Below are experts of layer 4 (counted from 0) of a mixture-of-experts language model. Rows are named router (the router's row for the expert), gate (a neuron's input weights, with its number), up (a neuron's input weights, with its number), down (a neuron's output weights, with its number) and show model dimensions 128-191. Each number is 128 + 32 x the weight over its row's rms, rounded and kept within 0 to 255. Numbers have three digits each.
Before each expert's rows: a language model's description of what the expert responds to. This comes from a sample of Wikipedia text that the model never trained on.

# expert 42
Description: Opening capital syllables of names and title words, like Ro, De, Li, Ho, Wal, Di, plus See in See also headings.
router:186171143080146122125161103113160163101183114109137104113190173130097094116138150144119113116111237128164149103214062100134120125141063141123191137060147110147112090136118154125122155084167154
gate0:147085160116136120118111162114121170132149121154111134182131081109106078121132118165087087135112153108153067134107111108033119116119183122157150104143219120143117148135173145123124129119118130
up0:165146176110164088135178113101109164149115109182109103131167127159127107098079170135139112111154115063120094111115109150130153118142123126154092122157115135149183107154132065101099132146168142
down0:121195093165180120117136141167166090133151163161125139125109107100137104116145179093151169097162099129109161148116157101135118162079188068135073142139120134153162096106134160166142173082091184
gate1:172096099091105036143140122125129130128122106182112172142105129087157145139127126145097140092106142124146159109140105152169166134096163121109021160111167102076139118199084119122129120165123152
up1:178043115129183078066144096081154111149097119150121136121085159102109089088116122086127130121125072195156096155098106101133079167091104100115080100088141140105127128142113128085114160122134077
down1:138127100129184137074173129034224141156153113102125116175148122145110170112097147151115150129161119246135172188111065102095135108152094080145105121179122076143088117183154154151128100114107127
gate2:138078124156158126117086139138110111180125156218136204117074162139150144135095135122121130136158165134153129183157120144134125200108097095158142125151092116177098116212112150113154175143132116
up2:104105129113113135171192149133138137108226106091100148102140117121131073076124082107146099137185133065106108123146133098100145102138135128152145153099129159160063119117102140140092109120180120
down2:124047157113119174121101141133118091054136137161130158146150155111164094143090081168073116123155169143168074118128110181083138121094123107142147123144148204145082185100145096125094150108102122
gate3:143154113142129151113110147134125074111175135085094137077118126074105091102108136116164099101090146124132180121218127095081082109151098161183140175151087197116110128138090113144063128205125196
up3:142118153117107092152092111165089122118115134034074122150160151145147147144140150175182066096088110114129174159130100058140171184144135114122122132136105132130167180133140129133122121130131136
down3:137058116143118145132074079123085152127129109187150116148087128105081132180093125066099131142122143095171123133063159129140138133125146111165138151129184142071164114147128125104108008157082142
gate4:220169104168101103147099123170103151145157117095092121121170152114064200137123109137161085152108155065122104107081104142090143150189121105140061149168158081162109086139102136139120127091124084
up4:148115120099181150147178147199082137117134081121096117116127163082100071149156130118103162135106139100144099172153139141103121202061114174135103127135092133132147134147142146111135116140118201
down4:108221088167115167070089150150137111075087129181139126177107066091088146113163074153110131099166083131151164170130134169111093120109120183077185121153112134134176108146153137172117055143142122
gate5:080118095071077133088181166119054127134155118146047113157123135104120138117064144106124149117114074080168102164128162178129090167130077074059077118121129129085095164098142109046166170156090114
up5:148119119171159106127103129106129115191098130114165083134107141111108099157151106116127146151136149142100104150110191116140065152187211115141133117128122177147147099119116114118126114147102129
down5:181112132096096109182099102080170121115112120092083200133121152201134165175119108163082129153121153090160087105159131162142075103087215118120127103181136154132106041135194114143149116070153166
gate6:110130145123135128112171125082082113174141092086150158073114129056128106100148098127184088182151108114102096115084121141140122150137134129171104118142181143129143146075210240147108140090121126
up6:127056102091123212165149178109102096122134044081166116110120119213143174090128134183092086112141098138160174121124141163139114132124156144131120112127106121103146133127111111053121141132124157
down6:137113113157088086173104100071179150167116123166115134123103135119118141105114150147060164098104104107143121122188081197133098101112126086132110091170080138130135132049086130109142160115155100
gate7:108090157175181098171188107065161092137137130186123104104098145122102130113099120155127085090139119099106156119127125113118132125122133123114156061189195174145089121118107149133101139247199186
up7:168168094143174081055114097055153118108133165109104158141150100084177162102151125140143113118125099132110088138117119210187100121134133151160150217111108146142140115135118080135068108131184111
down7:172212132138170079063190105119126112102105130134098086140068165120129147184108153137152187150197101140147115107107164091112110119140113157169045166129142107137129088082165128111114097096164145
gate8:136144104084117124092151137118148156169124123162114219137106123122157104092089085085148134099102222174132121135120058191173130122159107101098105092118083156091145165153121174076139120143157168
up8:123153092120092147074109147148136125127134077122173184105255127152136174135124120129153132140070135136192159151242111090158093135151112120113093153096067131131227170131173115057071101131108095
down8:105149117142121117095074134152120172207146187135127132190153166150151087141071113133113109131121109075084114109123137139098152137137207093072155091130041107134213155169156118175089196128036130
gate9:111165102123115113041117109104119112132127089072108099143158124093135178110105128126144141102158095141162118110145096126139118100167092092106119081143121181126101099123124147094131137133124128
up9:142131135122130161174119119098124199161093123208139135157151112125152127163103133100167140142113131116125158132089146088126131158142155085113189158128141066094138214121138136135127156143103107
down9:168109166088076136134136127081128174158127166145148146082168139081117123127075092126122089095172096097121131079130076144112128157146151185137145115165170124149047067099084156135197131100087085

# expert 33
Description: First syllables of words and foreign names after a space, such as Mi, Bu, Car, Pa, and accented vowels in Turkish or Spanish names.
router:147198109063152123170140143159132162090173118102130112083123168099144106125150168179093109119134190070141102114153114136148124115129106139090166155054191132167146035136075143165155175113104146
gate0:058144108160134146158175097144121130152109096121157147150150144154148116099112134160095144086113120173126159144114123126139129108185117094085189098165119122153147136092116133081167180171098145
up0:136154132162094143111072142071144131064114130141195160079115104083072145090131183128089157135136118129070129106113150132131152093092105110108086151102157134193123105091147168180092135120131147
down0:152098135163157128051068100106186093135172126155144107171098170080114116021123086098167161137139148130149149130097089127084143115158147094228116165093145144109161160112133165176107161141090130
gate1:123146091091117060106094116174094117099090043096176114129114124097107105153144128204082166098066103142091159076119048126097107155143186099115132100131172166118087169149112119099126100108096121
up1:186126093115140087146063076145011139177112184125181157122134244103118107161113162165129121069128115218149178158098096131157098143159096116166130087174110090193139144169116130131138135121132148
down1:155132154137106123117119097061116105132111145184101127134144132070092109126056119138155144135119111107100180097157102134108121204141101094134119165117135165123214113088142141138147157089162154
gate2:141127135134151133138139101164134166100130117146121121127141185085123124145108111143122151113144167124109127095092112078174153141142069149162151009131140094069149140182131160121110168132122115
up2:150147102185109083035125112112145069127106134134153119155174110075183128081157112128153068157126120154129211161085134129155175179131110198112130096166153167116145172073110134144234122191164167
down2:154194165119062170097139108127105152131145138117164083131157134095160139161126187152121117063151059153126112131183142161115134135091134146115127182140146133149139152087187131129131040140163140
gate3:143119100159131087161106195101130110068111200096085107135060177143119152059113122136089131086131166134157081145107061158140185135085128165141149133140159191113078172197148164104130147091088145
up3:132116106152143134128140119158183124133148135159158146116131142173153078121136140167150184154148132127096195116131093133130179155075183138115121108194104150078148150093170128133140139210084145
down3:184153186145128110168146119163137130175119073075086074164108113112147112126135101093144120108149091115148137130154114149137142120113125149150138152148143133095168109105162167113154197149129164
gate4:114169080099148114114092062073147105099133212154068137100129150126135132148119145135153088121165093139102116070085204116173134126181113054204134141134115097134134086142118114135124131162077168
up4:150183114056108136126106124181098118110146119136104122162127120071094126162108138149151171149105095123154093126143099114159120100147159168139146140174095157100139068112133083151119134106137158
down4:081167123113124134057122165153108154056113107103153138070142156100054094134153173177123161140190142139078047137158126120157138122164145126177137102150088112157127053145114167096040128176063159
gate5:123140164129118112187156087119081095192091099147093146122114102100137137142101187085144163091151109072134067115131155089139161082139165166099128109171096175135166110129060151102142154150123095
up5:133111169128082162131133133125159143085147136130192085139143053142123128117120145076163130133165116105096154139062131113164161138140120105128133091126154148159167141061119170113132132181125116
down5:125130049118166142129158129089134102151124108147176175108108140111132093151110074161144131088191109111156116141118147178142162140163152162143129116122161124162169086123113101131074111172136153
gate6:142141081128101089088152144140155152126129115168173099118084124109111181127173133198085144091129164096136097111111139113156134060196153190159117156209107083144116167183113136105102113158086104
up6:135173124120206155100138082119149164127053093184073165069119055072146148128138103128078141131115110096169139120155109097087119119160116127168137133124104150062116119199146115067067115121122107
down6:123136192106175120111111114110128076114039137080110170052122077107106112182099162156079109155087115086164175104154139133110117172128069090162109100179114166125139139104111181080128117137116185
gate7:141156148102121134169128184126132089119096126149121106124165088151099146107137133132128143110193121155128138137078141113110128147139110146190146142099142167108100151075102232149162119161147140
up7:088108153135128148082084089182121110144134148114209146151083126168074107171100135050183122182097135110068117223176089124079106106118059104107086131133087159219172139085122124131122084142139123
down7:107133121120095059093078129151101092186153098162085208123168086103143091075115030164111151103149164108063187118129113143101082110170065088122146154127089129197164094121105136107124034118138105
gate8:141127161076136160164127168124095133118063113113097126131126183118113106102124155156082115113135149126105104148201127115098084104142134082194144116126127149117042097121114093098068149112143094
up8:164105110124077082117138120150122185107134100188140153151137064135121163092089147107143137105143145155144115157059172103201151122120088138108143117114133151128148099140056179135110126144103103
down8:086115114166146056137123217100079068164102100130114136114130017151084129131153117093078164100135138097107116157065102145116053059155113128086125095135104102116156132094150131178121082113094147
gate9:105188124168154145166211179155115113123095152142090119128131052142128099180103112150154122137160131126090104153135178168158087177162104092188088098079130122158096134201079141138126115084150103
up9:105144107178152160097097178088116161084152162123110070132079133118119101103123096167131103164107106188117126151048166151106117157187195109137155146096097139147154152154081124118120126098116171
down9:125136210106137102128130147075145100136164112123136145117097171113121141140143146125127160150080092133072082150081145142123132190167184150111079100127155083133091056174075114086154129102102095

# expert 27
Description: Bare space tokens and opening parentheses before the next word or year, such as four tackles, Major General, (2007).
router:135137107087189105145150083142146124153175128131133137151124152114152086121007137173177085117118152129150143142198107159128117142124063094105177153094147120131108102137133161069138143133116163
gate0:105118170138125102121087136065110018049164142111067130198102160104067160105127143153146140120129140126165088141104078126067147079148093116140205096166137114115110126155119129113138154135160112
up0:109146139083125119145118115098132154164129091144106162083226182116179162108100151117151172113116126075115076117133145119135118153133053065109180148106107154124158097134131097122127121115154082
down0:168149174125113122154158159169123128134147125113136139159111145139163129121096123118089126103150101150124120151156174143123113150152072139094099156188099089120127131133155154153150126150176145
gate1:153120118091088183178151069165149178133148062139133143119144159126160137153106129122173143177103127119129141136120074163149088156137084106089070123178113121101118174094155131138094136154117120
up1:115188118207149117097097154119165097152096148150130116127194090108132118123099097119091128100139135150099115129179150153123146118158171148177133143147115151209173103128064138110150128139102128
down1:124148163162145204111154167076085114131125134154160157138114149156138082084103090055145130172079205123123162139203128137112169152133115090108137117169122109169080146131119105215157254174119116
gate2:094107150130109123160104159157077084127138103048110172063152151163079157108093155129142077121130135103116159194142099086102170149129079126121077077141131119139130151133116135152125190139101126
up2:143143157156076132080091131171099141141119124172056107143113122095157133177144080139132182065130138119155150150193106097117090152138141068102092163213203135115181112126167095091122122135132064
down2:105133140119157097121185106106101156125111105083086169141115179074081142136154114139094084168080155124088150088175159165121128118185142165135089128104120132169070154130149130166135165181137155
gate3:176120127147118172122053152115064140146156165152095124108132089080105149123116189116123125164109135138076114131098138159148173110166146115117128131123111082137148130109202095127122139177126147
up3:120215145102115177113133132097127113151126201082076110099197055141114136143112116144108162143188148158173158105178143143145117118135134138105150138153127108138154109173153131093177123098092070
down3:104127150147060062167162108187108159126117115134150137175174137152134083110178149098089159163146107148123112205067113085114142094141123105131137106125147120143093117165108139168194098118113097
gate4:112114105113115058105152098183076156122129100169038157084133149124076185109175172098107153140106125107161148078160144155201088138148114089166108153108140134137104121128170127103080138058124124
up4:175118131139105155086116146160171171134118138172090106128140147064111171082045140118155255184126121124162152109161135149179133177093130139122094122072161123141155134097149098113124125103154160
down4:107128143092137135178140126193161083134127170134149096155089139138093122165101075138110149116153146127104123165132119118131099103124143186097060055150138151144105118164123075151152161130134080
gate5:123122147111120117132099161122109087097127085082115123128172119152177188074156169112066053130134112066105137089057105126166148104180104103167170080167168124102140113136109150107123152163132134
up5:100088151128163115121125135131110134071130177132113160095111152121085095113170163185111117106108139125154118124119126152076111099094095099121127074149146119156042142168100178138150144113107170
down5:101131110185189146101129107165158091169151125108116089088163113126144128133133190169157075110101087157160126163128122111148128108129157051125173120159157166131124134136144160055142049138120129
gate6:182129106170136143112165148156168136121114126107107136176148202116112156064161119095114107141081210190112153061132056127147065137122113152136089132066191160144141119117120161203113149153101159
up6:117125127159146172120120121125159099120116077127117188151217112135179129104115164085110141104146169118104166080144145108165165186145136125126162087115126193147114108168166149169096149149127118
down6:164116125102094149145101121113082109148136144141142103117110090147121129155105142191114135180119071099111106153121135158119100134107123104085168198122122103152133147095121129048163030080090119
gate7:158106122102095116123077152179188097121143104136092131143189108137063166116152132157077181088107118142180102109107027140131151092155113054141129145163163096106118130151129111107138136137131177
up7:156155096116137069115093118189161135100128159140082098134165128126068133110115161163114160094149115255120141118163141127107133088129062075173066130097147086166143128123135093123148109115134210
down7:129063159110191139154110154143079145176140160092133082193137152137092082131146123091121120124137104122124134128122102144134073190091123181157142154089158205103129147116154109160089093148123103
gate8:171164133136093097148068137143120161114135143119140093098108204073047115119108141106147135153125186145155144102126144110152123131142149128136145121145165146205176140094097134197144099118126160
up8:102193148143073158106118129100121076154145139106172176135114144090145152162123123087122128156157161130092227132101084096137186109174170172128112129099125180141189118094059129195161126112191113
down8:173154106096132133125127085183058147098168125148142102123129156126144117161166102138128142144107173152153146167158099096167109071146120124086135111119131170081169153140083188119124074127141129
gate9:106103178153149178167118175092124093148112111108109142101156123125135126189119138073126138070157126052116091063150169130094106098150127125117160111173110121116118100172102163122097136094097044
up9:184170115165118119147177136095122103114176061104176156083087105099147151108120069158138134052111133164176132102107119174145134057078183138124180143173109102159151129144154134153147130102138127
down9:079155106119119151100094113096110115149114041127133071099151092124145141173083118085174192134120122113149093067157119139141085085162100061129122111176100064215092129124118145107116131117100099